Experts of a small language model.
Size: 13 layers, width 512, vocabulary 32768, 84.8M parameters.
Below are experts of layer 3 (counted from 0) of a mixture-of-experts language model. Rows are named down (a neuron's output weights, with its number) and show model dimensions 256-319. Each number is 128 + 24 x the weight over its row's rms, rounded and kept within 0 to 255. Numbers have three digits each.
Before each expert's rows: a language model's description of what the expert responds to. This comes from a sample of Wikipedia text that the model never trained on.

# expert 7
Description: Articles, digits and place words in gazetteer-style village, station and population texts, such as is a village, station, Population, mi.
down0:106124166121125121157146090132131174136081128103146127163119147179145126165123158115169158090106138113134142133095116123133127131129159166144146104132135067130101177163147146125121114124151104
down1:140064165149115152111112124161145163192160128108126134119122116171106110120161134085097061141116106094127116127135140148114155099129138138120126085130183114141119131108120157089155171108165120
down2:076132158109139086134149148142115130111126096149142123108134157114114142146157094079133127096108124122167137080126115099130135097123125139121136127075100148084087107123191114144111079106145159
down3:150134122102152129102119110123113139115138085094132133137137112108133146122159107126065124095135120109132163132121138100102130119127129121118157121105121124140117125127112140113131109144136128
down4:121138125128116133127125139159085127134139149140050149114139123114117156124123144112113188135122117129103123138146173163178118138131116112138153119113104136116099083135117153121126170118097152
down5:156114114147109148127128129127063112156136106152109118124140119148114127145144120146138111080166107157109108165175177147127138144103131150108102136136141139157114134142094114134113116118135113
down6:110158115147159122118149152148126142131134099142119173094093162142145126084094151095115150117120149131129160126153108070145125120120122121159094122132132132116117114094119102138103129115143122
down7:138111102128148180101125109102185172074120079154137112148136096150162134172146144110122123102133104130131111097105140136169148117179097157164149106150111113185125125137149107112107129121140139
down8:111103117123147131124101104126153127150143122149111117111136136098144139153113151083157138145109107126085136118109093116143169099127123163125137136160137140145152147152132165174089141154108149
down9:096139164111114142182105145141177115133102137143120122133135147157146134134149122136175166142122137118125137102137121152135149130119107134080115141130117158157091161103144129110084160138106119
down10:123111106104113177139089132145143153134161141153092155130155161142093072095134132129097133113146148130103133137082102129129150137117131112117139118096147112130127111101129190114107097160124128
down11:172097119139145101109135131145134116107135142120146098126127145136110120146114118130166149148113125113129087154104129153145148103119119135129157130146138125145138113107138122107090138131179186
down12:152144113148150137140116151124110145116121144157144099128093126101138095074120122146148141121130122150153124072097120123124168100126123134094086093130159164127160125111113104120153151135100130
down13:128130131125119143139158131145162116108150116158102154152151125157129189168121128118187172111141116110156124123118135086141150145111140118097134123130131125137138167103153140115126129155141127
down14:111164150158126113130096178098117131155128162156120109117117108120099134123076123158136120114175136141123130141157132129141137146132103109140127173072103125150132167063124143134144118101124133

# expert 5
Description: Pronouns, possessives, relative words and adverbs in running prose, such as his, he, who, that, 's, really.
down0:126095174131157118124140118125195167104127177136120144104140151142129142151074131131136152092129114098115150113105125128121159107131128153149132157156095117181103111121131087140139132125152097
down1:124158122125105140141106109094131133161108135120105127126150106090133142116155119140140129117131120140112173145107120156160157152132125132146109127110148116122149125125187120136123149132084120
down2:172119146127130096156141130123120140136140116119120149145129170090166152123074147159167128137129138142130116189131123100138146123111099107161178137108126127129186138121101101116114129137152111
down3:134124117140144108139147143169121168153136137126136143131122151146115125137136139129136109105102136143145142112147210111087133118082135164107136164112139114097152125106120123135136142095078136
down4:098085112169096121135125152120136134132112097150153132110138112110144120153121098119133151111169172126126115142146135094126159101125123143133109162154068127140146154114120119141113119142134145
down5:110086111104152092126136118089137106126101079180124139141145119133154122110128150180134107101137173124129155128150173173162066100115146159131109107108134131103105097154143132154129130149116126
down6:110119115118097123115141142142139084121151128143099146135103135141089085186126144156133165156135092148115169131153140112086138109178112128124141160135123122136138152132130149128098097134140120
down7:143122131129132101113157139137120194121128146157132169107105110153146137146099140148140171119070083108109116137131138138152115101169135137134121127163118114150096139133148159139102116114097111
down8:142140135142119114149134130097142084081162152091135118114114114142155107124100142112129091130129146121077148148106140119144118096120128155073110168125112148107156137100131134093116099086145123
down9:112129153147132066086140156090144144152118140117133122134117154102118140099130104137118119108091127130150129155127070124146123129148117128138119110149117171180119155146121107119110137093091124
down10:125141131122128132122135114179116091135139142131103090128140132116103108183137166148108137169165079096133176100152128143147132097133099140127132147155149154137139124158152144153151121153110133
down11:132106130156146150125159123123135124122105120092085141148120175159100118137117094141137121144134132116165125152115158136149127095145138101122116148110144121123068124124134098181144122132101158
down12:123132143113122137125114140099141132171137098127129108151086121094156120113126137107099132100122152162168109092128156149133153169117109112163141143127125108160107100122096124148168127148139171
down13:119129109125170138109109083156139105133165150160143129144170121139149087117135142136096136124132138138143139155098138136134083106121122120126133150146171119085139136160130129129133162171118139
down14:099118098152180116166143107119116160138111139139133123120144102120098115186111170113098137087154088156131146143172134095140148154138071145124114173110104161105120085069150133141133126113149148

# expert 13
Description: Casual verbs and word pieces in plot summaries or quotes, plus spaces and digits in tables, such as than, because, blanket, owes.
down0:103163170127160155173090124066150090112160149136071115123135085117151139161127067117160120160162173124121146131131100140097154151112135108150139153134121164145141144150138124117109129081126124
down1:120148202125144154125128126134131127167122139120114136116131143122148133147193128151123092135135115109135059131161131126108107190093109109106127131121125127138154150105178130147121158104150110
down2:146117114150097095131125123096117117136122139144105141086111105182134118163156096137105106142117113092108107098107102104115091119116157137128172172142111127124152103106152138083125175100126150
down3:116168123149122140113100136162158134136120197110119102093116121148131158124135151109107123114166150095123092157125124126117156140082136122103150164109142162122145124108136120156131146101135109
down4:142135124124151127110188173140111105144119127121153158140110078140174125088136106118098101114103132146135086121145133134087109136102140134117147133134124089107128109114118134135183132124126186
down5:148131125173092126120170134115160161135117161120125145172092141091144116115109182160131127137150154138103107131143121127144109113149143149102149137120080120103114135094145134115147161136080125
down6:155123118102126151139142124128135144120112084131131096083119132115177107152119095122166080116096124110122088137147139122132112182085108140114132126116162101084107119147157159130088109145175141
down7:104099154153130131150110119159119161178155147095128143149139125134139135131146154052137132174118120136126125099117134121117107169075141162178146163146143125103142159116168152113141172161103107
down8:179153123139118146066145127108124161148138105106125148156127104068126102124158131124125168129149081102119175176134176135079132134133132105140130125158145147115102064133096128126143169150100114
down9:148143141137138145115127103113158130108177147135145118111154127146132141149155164172147169121112125072139132141163093120168096136145132113117126119088142109099158140115151110142110154125132128
down10:097138125109163105162151116144151130156135123107125169114088102132119140147149158128087155111155153130109122160150086118131144137136147154153154151104162151145158164091130117135146122124119169
down11:179137094152101152088126183116133131116103098125104121145122122086109147105102118136127123124098106123128164127133124081107122080118125108132105121098123110106123127146148115120113166155144139
down12:138095088137090155131122152133113173123105132116109128178138111164114160131105166131152173137136141102117133101121122119120138075074105088112155123126105134124172102164105097137125096143165095
down13:094121097114158139091140143124127141122120120163096108177127085091106123087111136116155131160133140119123185124083122150119137124101107095148129113118111101158121129114133099067104155137153150
down14:109106097104144119161146136151132099113106169163136128145109135133132119143150146124159111091109172175123156148092110162129128155135129078158128101133132120145132125147130149126144119178126162

# expert 3
Description: Colons, semicolons, dashes, pipes and coordinate digits in infobox lists and tables, such as Edition:, IATA: none; and °N.
down0:110117153147126104154167142125178141157125135114104122147165111148140117097185133086101139099102087131110107142130125126137094140112121157134140139123131143152099152141077123167171107091157155
down1:090163190131115086161131134214124129147131147120171093096102119080134115089080126074141140165126151062147152100102128120165132129101118156095171117117135117089145114113134142132164111084149189
down2:118133099120077102085114128093119117128108119122174138112110098130125126125145134145131155172118167097103113083113104101120093126133150163154095101101114163093113117103109155142114115165177137
down3:107121109131164134096108144164096148109128155125097125110124135142164125145088142062135102140115105131135142134118166103134093121120155145160145160153149090137164111134162109108120114126078135
down4:118126092152134161104096129129171113113173149146142091112106134132148122164135142132128127105171101122146110162129154168082112154111158148110130108147149111115147163155160136088151100144164143
down5:117142101089100121163151126106109112098132111099144130126078115129144123130113163144155169042075051118122131124135109123143131144122154113116157160146145175117118150147114076124156104137136119
down6:139086123161136141155126145122148144140097111104155172142131119175153105173127114084129187101148090129104118106103122105144134112149097123071093134129109097165157127217140141141142137148099081
down7:144123123146142069132121139147104144142124170097127168108116160141151123135135108133125125117120151107153136123159170118133156081117125146153095108152127111153137117137089114141100114141158164
down8:137131118182109131146162109114124138078060122124093108161103105136095158147096116147163107147156150181127118138136090145138142161134154162165163114083150134119079146136138136146118108132147109
down9:127161137165136102144139149175079118139128104090162121150141162113120127113141131134122152093106114131129117137135119137116139130136152093124114139148119168075152129100127123136143110102065120
down10:098115109117137133086132126130110075091143147177176147121121136154112113117142124147122126146152129163078146138110096168109082119113128155111154095114121123126139127153150109129133153142165140
down11:112142110109124135108153114112154159145123118173104120178159118163163103160124063147143134139100111152142122123120113136111092194115142120163116134086113127102142123129154129138113114099127092
down12:127154126154134146157121137160103095138118153134153117141154121139119151086146117127115071137085171150143097119131094144088110154108101097098115113148163084138092106157119147095148165131093180
down13:153130141132127159135109127134130119121153145127135140130186097103105103143125092114121136062110113125165126137148104095151102110139127137126140136096134131124134141120118113087115154161094119
down14:128139108144194124154136107080124133176144138132139097140157139094084121117093125137073136112131132095158141169084123122129071127148117110124151095124111144122133110165139122180117070154117140

# expert 8
Description: Taxonomy text (species, genus, call-) and verbs of thinking or telling, such as because, decided, believed, told, teaches, found.
down0:147103129148131124110099107152150116148169101142106108095137121129147128148112153118139108136115130106132079144135173110118135121123117126130102125130171147152149131135130149116142100138151132
down1:145138140134086150158105128135096097116163111139139153108151113131163172154163143129151151116145166116162116139145105136142188088111154158123093111177144112137160150144110104134103199141152155
down2:128128098105134148118127190116092089108118128122109160161128143128075124124096148079124140113145152138165145120123139123121150128085093122148146151107131156150161166144127098140077148172119107
down3:074135144153089128101120145105118139160137149154164099148135111110108123168096116105121143161147098161129153131110155130140158169108141112123151161191157168115156107158119156120111126097134127
down4:139117131130099136143131127183127131124125142101110073137136109126105173101084128141154105116129128133153143109161116150103130136122116153134139114150118140094095097142107130167169147100138117
down5:139120121127110121155123136068115132163141129101118104151108131114124081121150122135091104112162152103109108110143110113088115162121162188137125094141143134099144176163152149122114145131125130
down6:133172120099142107156112143127090149090164144155133135081152126084120123168136139128120169105197094132137108169133106122150126124135115076140200126131121133126122123157104148160110087117131124
down7:150124164156116143137127121138124149154144144138157088143134093142105111145107118139128129195165160089124098115100076137133140143114165136136109165133091121128163097097103151092149147103138137
down8:140105121125132105136137118141142136109158113156120118111113169168165084130127127128160104122135114146112130131134143118093119134156144143122127177176156108172123099164129042113127173103170105
down9:159108148120129115106160141150141140138141131140151164097183094161111134124122107089114103129107106088151078156152119108147179128191127080109114113138144111149128138169151122148125129098125141
down10:093096132127152128078146174119160123118138127164127169147117137143106107122125135152108156141118106110149174152152121140152098180103120107136163114121129070105115108108086142180131158142137165
down11:107151129115114149149135121154153143087150100148137136129141117131094148144088134124114141162121130114118157096105132130134125125152129157135116114137136156089080119101107154136123123142144135
down12:118120107128160119119144154080130135117154098157133103117097056123104110108119157109110146100184132133161081131146111155104165087146143177141101178110124210144096150101119099132134143092156081
down13:102152122204118147113134111091142150160129096121115118150147105090123134143136126143156126128164115141154098098092114134129144156151129124142142135120147151151059153128119070095104123112148133
down14:138106094142163127112141099082152126144137157086105131136145145141107095117145080124098122112129187117126131143179135124105077165143126142114087139119147164142136106119140111110123155119141126

# expert 1
Description: Forms of be and auxiliaries after a subject, especially in sports biographies, such as was, is, were, been.
down0:143085113128144117103132110170148142174101101130175131101108130149131148143158142121122127130131137110154149111100139165125152113109131125118128163151119098094109079155115126145162120123133168
down1:133161099145137129096147089108114077089105119153109178170115146085142125166087159178098128120135095113116128133099155116151158153142173081109121112118150097148104145149069157089158117130129111
down2:119178141135102126155165132129105144130121113143153098113091146110104121153117129132093156113080134087090177093109143148152146156143106117152143171154138118129108092093109133128162139105109121
down3:167202171105151122126142107125115146117106085158113154143157128128105113115121089106097177065125140126135117114126112160105128134107122164142110135165191122143156135115117131112090147158164141
down4:102109127119142123110124096142183156162150142110127111140061160153117084126165094107098175160087129152157113125165128147091122124117152158122132140084176141123124139128114139175085138126124104
down5:111155121169119173129116149109163146135079167087172146122147137112098162157137130090103143110105112125125114134145168084139126155150151095133112122093105092147140123084106171141117140122165123
down6:134147121144129151063134149113131146147134114110140088113138110126126124112131114097147116137116130096118088128133125143134113153126137151162100121107132135181175121145138114133146132107115133
down7:143093144132140127144118132130167135145107099128126096143163093173115138135146123157123137149120129105129095104094088106135158100128128133127160145140111112133121132102119121102134125099130161
down8:105097124114152128142128126143142148162112130148114133148171064103130182114139066145146104117150111133114155134148176125109135129146176115121126118110115139095156134144160108184120138114090114
down9:113104123109143122111117132142120126141130093160124140094069106137139137137128094166116123149110107131140159111112144120120034105145136094170126145173145123104126107143133120137124118129113137
down10:140127147168119145124117139110064094100161109139108107133098099126125135152102149112133083117111077149104137084115122166088139152137111123101132161132134179160128154132139129066125122146098114
down11:150153128108132122142126146148123148139172136073163106165128126108165089124153121116141150099105103118155111126123124138125125122120159129096143130095141092180136138129119123097164153144126088
down12:158115136179145101121119103156096140110140133138119160172159156170150143126148115114126114152134124092103134124145153083141160124106095106128149153139139113143149120121129143127171137138190143
down13:178101102112128120152134106127099151164151113097092128133146097137158129138171124110102126125175168123122141111109166148132105125100155144169134077086127179178190108137098123133132137146117115
down14:139133067080091144145137138135142140133162159049156141137122127155130132118122147125126120110142155156121119129167137103120133139116105120101137154076110129163145075151057120133158092107120138

# expert 4
Description: Month names in dates and US place names in sports game logs and season articles, such as July, September, States, Francisco.
down0:130125111123145105120114125167102088151099160109126123162151139128115112132128113131122146123114140184111134101077077183106129136104124146101141113175174096122084108134123182062112121104104114
down1:112120137151118116157156153098105102145130115150082104101108125118130118106081150151147100136123136156133118143141091165122123117112100114143104175121118133121138148118093121159110113140142116
down2:160089111120132110124120153145119168132101103070142126125103160131142104101137122124136098117149121151107152085109151146141078110143123119117111151137151148163119103168094148143154131141156174
down3:131135178129161151102138125150075161103152135109092130078089177139129140185146162140120118152142120127087145101089115137116154139065155124142150093087161122138106088147106128102100138085136154
down4:128152071115159116203124124139151143125147135152156121100124143109143102135140117140113116181144116100140158098145143098107117068157146119132141147130122195135080113053123129158092105106150112
down5:100146114071142086139156131104169123126126160148134139173143127162138139124159118130153107131153149090152113106131147140115082164134110090131117103078115088048132111124172169134126121125136125
down6:147149115128112137169136136145087124086172066165156145157139144152131141152141113126108164127123097119129124096124118144156131092144151135153122119148132152145116132154152109136125090142128119
down7:134116113136128127068122137151160131126152069114136094175134091126136183115099106083134168117124116154084098102146155109133152122130119131145168127155147089104146119137127094138142132109129116
down8:119101148114133149143144124118131129131090098135155124104167160092158139120113163110123136113119133096173117094135127140165118172117149128127131123133096125150154129146172131135146070144158142
down9:157123158139126107124104160155161121191112126109128187097153125129114144146158111129144106157165149123153116119114102161115120123132082082110105116124128143178113095140106097171131086148132102
down10:165169133127113140112115116128145127105169137139103140163190163129142153117132135128119099114138117118146120104123139140113094136143104102105152125166119137167085166107137092111115102107126140
down11:132098158120130132181137165130114118110120139098134082153134145115103105102091120104125135152166090109149112112127118120115163153102134161148092120129134108103184101121139135088102130179145095
down12:107109143146131145161145146114140154161134158122139139124109176120140086154136121109130067114159071148123134134120121087128163134152138162162170136164113072117113124158127166109154131133121128
down13:175145080150133123146140143117125133133139161111118154129196119124121088135141137171151125105089120120086092102130119099101106152104132104146106143116084124149130124126115117166118135142147120
down14:105124131143165132087157138092187134117145187137109121101183160096157115113175129115134098132153118138132155152148127114177146152099122116106157086117140154126140126109119067165149111150129109

# expert 21
Description: Commas after dates, names, places and clauses, plus ), ", ' variants, such as August 16, 1895 and New Haven, CT.
down0:099167158094148106137112143126094122082104123115074111147161157108142141143131120145135135123159097143144138113089161140162119127162085167170120102137115101170129159108130132138119139117114135
down1:138129130166132147122136108155121147142113085121124150172079141133113142141133105103107146165134162140110111118105118064129113142144109154097106167116120149138150173131137117157120145121134141
down2:143083179133130101139118150111156063144127098113106125121118152106132120134140151132106149148113101098146142144103200117076152148134112133102154109116151140145113119098104124109104143142116126
down3:104104104150127139135137097186140143108138139149110120115118122178159143132124111161141159125070155134132147143163112128137108174115118131146090126116131123095124153113176119122112154138096092
down4:122124135157117139140115136143112110131106130134139119130144127138148130107110116140144144129137139092141142146133126096129077117088143114119138162098149104110124118137140113131139167160142100
down5:131116071179125133146146149137120190124124132104097142086151146131158115162085143134130152131131132099110166088154160107097114131153081115108179111153163143096134115118155162134155138106151155
down6:117111122189102121194145130161130139086107102146142104093108153117124159150113123111119142111107161123152160121129116139119145129133110163126148169160101164146120141112118127100133129160143110
down7:145132123106161086157142161107158105082097118156114161129103180108175137141069122147133165121120154152146147122156116103156145143101143133130114090147120111135096184134112127106149126131112148
down8:124087135124153126158093143130110137158082134142137153172157162142126139151107101154108156152121126115157129121199136101096062145116101111133144121097146118140103123127176136128136143121134141
down9:110104166135135101135146135167084096114132115106152119107117111146151145146107102110092128135167138089158125098163128107110139161128155153122106122170113137149156163124137122125119125080107143
down10:157071119141121130126153136123150101134097114119120132144122145143111123133107123160136150130122163091160136092138135129103102092110105105125160158085146122140108095144190141148143152113137144
down11:128191182152167090127110146121143120101116145113159126133115123122101120124131142092131130094138116129135103108132129107146127082138152142164132110107119081161155141087131155138112135141146114
down12:127106057118101145145138159119102128146096154145123160127155166141107130172123098146121171155167133136100153152154091120121135136135122153154152147110139125116136123134152094088119170099151113
down13:083135121141125142165126148148141071153113121176152165183163171131126125110150143088141118132096102098161151106132184075128133112086139134103192102119112134100135130140130072165100138156105134
down14:131098130147175153191126137101131129130101144092128117116123150137096141126140167192103117123131121151146133131110093163099115105113131052121167141109098112137144114169142142140107141139216141

# expert 17
Description: Suffixes and terms in species, chemistry and biology entries, such as idae, species, genus, ensis, Linnaeus, Pseudomonadota.
down0:115117117130133071130139145113127147117127096102137153152147131114120133087129120156162107091128110092110113138112173112151144111081121164112098110113109133161135117118139138163148145132110127
down1:090146121111117171067111147141169162124133144105165140120107113133160094147113132084132090111137127147119155102152108121116102176141132151162156086101118099115170172129178165099139109130158144
down2:128128107103114124123123082122145159158127089124160105147142145134105143166114106126092102133116162159146108126130102145122165177113080113096138139142102140166090102131155137125150140074131134
down3:095113136108140105161148155121151123145136124114125149114156107128117138129096139119180147100128142096144146125113123115156116133118151102084161150102114108114160090147139141118147118094154129
down4:138142111124135143114141153119096130155156091082128172141168168118127129148147093165110122138179149110109161078131151172121130147145133152144152087117122123132114129129140141134131140128138144
down5:160091115125096148087144098136061116116134146140166105197115107111107161144099147109161133137182127154147098109163188146157127142137128130094100160108160121168096138157154101161142161154137096
down6:123116140119122131111136081152103119130143144116126141157112078172135086139149124101124111157183145116152121105135091144105126151138120131131137147130127145113107121168156138103142103117138104
down7:119118131151135145104164186139129145145098162121147110133142111119096142097120122118113141074107093128123151164134157164145147118143141170130124124174113170090122111110106099108128089128135161
down8:124136125123110150146120147090078130158118166134113103126092129127125119161138133167074129133064127144130152126103067107089146092088115136123148130125151148165114154146074120111152114109105130
down9:203156124096128125095107103124144114130165107140090127149111126147159135099107126111131118041137124141131087161105116134150094139135154147125080140114145086137124140135098106120159129125130127
down10:061105122129122117088151094109121137141144142155174106130129118096094141125165144151121138144146100138126151175157133137146159134137117128184126124116100144089103121123124103178104159147097106
down11:112128090141113090127155083103095116115110110125130131138110139122117172144141094140134123095110143120144112124116113140142115136182070124107069094136105075158101127145147127126128110156139117
down12:151115103122142106126125178135164120122127143161160123147149130140118138117138127176152215130167098124111128116149099103146097126158111149109174107136135170097136147149149131113171084153145076
down13:136109111117131113111114078109134097089108179140150118089116100127115106166135124094137164161123129114081113177131090114139091147147088151140136165146131105137081169116113113160100137116126140
down14:096128121110144127152153146110147116091137107095152142121126125147142097096105143088113148077105132159173073115140089105136139114162112141137106155103121123110142117132159113146116141102166113

# expert 16
Description: Punctuation and numbers in data tables, and motor racing or storm report words such as spun, driving, EF, JPL, °W.
down0:139111120124131120105110190167124140131117130160123137142135137115123126133151097094126143087112209095081098134114129125130064072149137156140152102083126161105112133107097136160117136147118139
down1:168106104149136124153144096111141130068093160125124084075108104160103121154134160133135140087112100139161106173078153131082145110134138127114123124115177118123118154136146132149117166156107131
down2:134124127129116108129138134108129119150121135146173103109073139133084129106158159106135148124111105135126145098106129152099150086116073142092148119130168113143154123149160120122085149111147142
down3:165132145135112176098141153177112099136145110120118128149102161091128089137118110123102098139104110128166135137160132082129103117144138145135126106120140122134181128186128134116145130165104130
down4:114140160111061107190127134105114138101131143122106125133091160116145134122117165119112094133099148103129100082116144164172119120087082085088147124156152128109123130140118158114125100147113137
down5:155119125119110097198114093122124139105138165141130137127125107123127166102139123108176109108088139153189138100135138145136109152171152132151124110124139077109122140143137121145134097166101125
down6:130157120151089134164092121091085123168102119115153186101174137107125145107134143122154126089109121100159118147169150126095108113132110121094147098100128157094149162138153171140120126101148127
down7:129083135121148136145151136123151140112088115122137156132104065193104150160143135169120084143125072152093157148132154059115098139101115121174117129147130091127122114110131115145124144109111117
down8:128122101090124173092155109147134146094124123127087111087146146131103155150128121106131128187118100144127171065123087100108149147141160146127116115111107143162103115111110156110128143102137091
down9:164107104183113103123114138172156119160135179137137110119126120124145094134139160096123159125136150079131095130158136091165117087178141166148105093120142129136150165111149143109147147163111127
down10:182123105129176154168153111130107157098161081127093105139167097160144122121130134110130103129174124095099089131133101153132136123103114163090094116101110158173105048104117129109101122120156151
down11:154117198109070165134104121136145106129155148122085108161125109131123138126155165144125126139131117102149139090116153109127134150110123161131149122131124112121146169150160154116134143090181153
down12:126163161101108150092155169118159136150099112116105152179136106101113157144114164109169132099131175152136142146151125142111139172130152130088157105116085120127164107142098126138143103106147122
down13:109125139127104169135131122084128164124119102136096115082162070120040134149162178142085082127117111136126111089146125138109180127179164129098119115120140127112127103117135128103106134119148118
down14:099090087124160101104162131128138140095121139125128117165113162128128133144128152139147128085141101095122110131170103115126110109115204093128192124122102162139072098109149155167154118146131117

# expert 23
Description: Words and numbers in athlete records and results, such as Medal record, won, career, Championships, %, medal.
down0:113157168164134156098119116177149141101127177125123086117109123107140147150126120115141115074140115138107128135089135079154121154136132144135169112147130081154112160122153104130143159130105115
down1:124130149133163129086121145132121172130136143125112101099097123107105113145094165149109156148166134146129102147149087145122112149104102096124158153114155124120142119156096130112136168166067160
down2:121108124152132127110141134098098127153110105136139120140163083172138092132097122114136070104143131094143109129104111145070106156110116119102128168087134094127162117102115118157118146144089102
down3:115128123112183109113131107097136151140122156173137156165124079131137115116161099105114153129154121157164147151171108121114145120161159140122150110119132111141103164100108122096131118144146123
down4:191124091129155157145120144130132096152119114155158133139125125138149142140099127171143137161101149146131141113117132168093130069121166122128104156146144111086155144122116142111104127122105123
down5:126129139107133093103118120131125121119082087169120149123126119073070170155131123120140133129118127145171132164093135131124141144156081155142154131139136135128146146136124163165063117088118130
down6:098109138123131185124130132072152149108137113098144136105175136122135148129101113127137154111130155158130115145149128140128122164143141145074157133119123149146127162139118113156142130109162129
down7:152145141130138168138140144154131147152114118148120146129155111118112148104139141116106115124170103144139166139150139064154160095115133139170172164131135125111118124073130109141107116190154123
down8:145125121112102132169120142153132151091137172112141111122141146097140141149155111129111162109157098149160150148124093117138086101097107140123114116127128119126108124096128126154130147122114169
down9:120129109119138119081124099113182131114158138160133098101174118124177135155107132136191146118145124139151130128131146132107143162119141136168123170137131116088149170140151115159107115167150092
down10:091141137124154126105101122143104124134143154122051115133144115145124144163159176133103145159122128129179149147110165140118130097128163119111097125144103118112123185135157123124127132147156133
down11:146092111131144118161134183142193119156118163101145171128109119161153142078169123169114139097154115116088158106124116093151100138171135159111130139101127118137147167137140118125145117083132098
down12:113151081153107135107162141145132109174170134147157144148131114161132124117159129140114136129140113141159118127128097127109137133110092159166148138117169110104146165107137165151110108160095119
down13:110109114119127123131116152163106124127102167113086176111110115132144134111163122101148140132138162130186125113111143145155176168123138121150138190115120149122132128136187096133134126119102102
down14:118129131131103130135087117140106094134115119115161147114152135155112139149136099169100117141117154136149121155109154165131134132111116096134116128126118129140137140151117072166110096170147122

# expert 6
Description: Words in film, TV episode and story summaries and credit lists, such as follows, episode, story, directed, plus punctuation.
down0:133151119116129135128097103123112130163140090157110108116137111161150131141155104154121127141130103073131143100112101151149095149083160172141091103122104110160141130103114134131143125134129133
down1:113146120149119106180143106162153112098109099197115142134129158093084103097093097126172153155162133174107151137144128104128141132134094127144118107106122134145098154109145138145153081077102131
down2:155095107139119141111118114153095124129100138117120154108149128124194117106090110127141090107081123142113112077105128099143154132124153123164144131128183143152126134083154133114132149143090160
down3:129130119130135124158143138173162120096163147143158093141142132135117098129165113124114179150139099108073118117100108130159110065126133159131141140153129125148187140103113115132101118112142139
down4:126120132144084166118119127131124124113130122113148116124100178160116123102070118157131104096143125165117149146133130135149114156139122136126118132170162130096158185151139135122139154081158137
down5:136136099179108137167118141150156134153120105130158114173169124154133132131122102101143113136108135135060123109109134138183094135151108107130119098132123125157113089119104125098099132128125142
down6:147166115132147094081147107101151139145106158135129152134149134130134135105104123135115132145117114136149145083146145131103131121141116092112088098126113166105130107113096123142123129145095161
down7:137123151124129120147132142094121117096121077152129121105123138147129093088122129096110124163136126112142133123133140097113123126131159129116155149171134116084136123113119094151094122105088128
down8:161116146121111114169126174111162162158102117127107121177144150112132142139115120120139097082085128092090141114082086107141153108126158130091095091125097121102142144158130080113147160152134102
down9:149152161123139083150145130182090132139117153149137123108125127101118139096121124163157111133111119138132173150137068159130148105129157166111130111129111140155087126129146119114150106131085117
down10:138138128108129093132134106154119075146147114140164118089143112155146174117132157137133122113175105061084114124168128112138118109092130116160121149109116089172129117139140105144132095123172115
down11:136136096126108120136143100102111120144133119096126077090154119081154100122113180122147133115158139122137162116115146123103162137100115117140143088130151139176129135147090135149143093117106144
down12:115136153154082075125130144079127178183112143116148075121133087117071129105103147128160102179093153172110134156157133130141152130131123089190116106120176136108125132152137113100118158148114146
down13:176143125136119146146131171122156108091077142108140061103073130104121156080099143146089117111092133101124132149186124122151105132130131121109124113141078102139149148056121068123110160093142124
down14:157143153121182144068130147114154138086143117121103103098137143145100132112115110165151141150107163145154156114150122128122182154116146138149145122135123124098118103132176096124152171113132117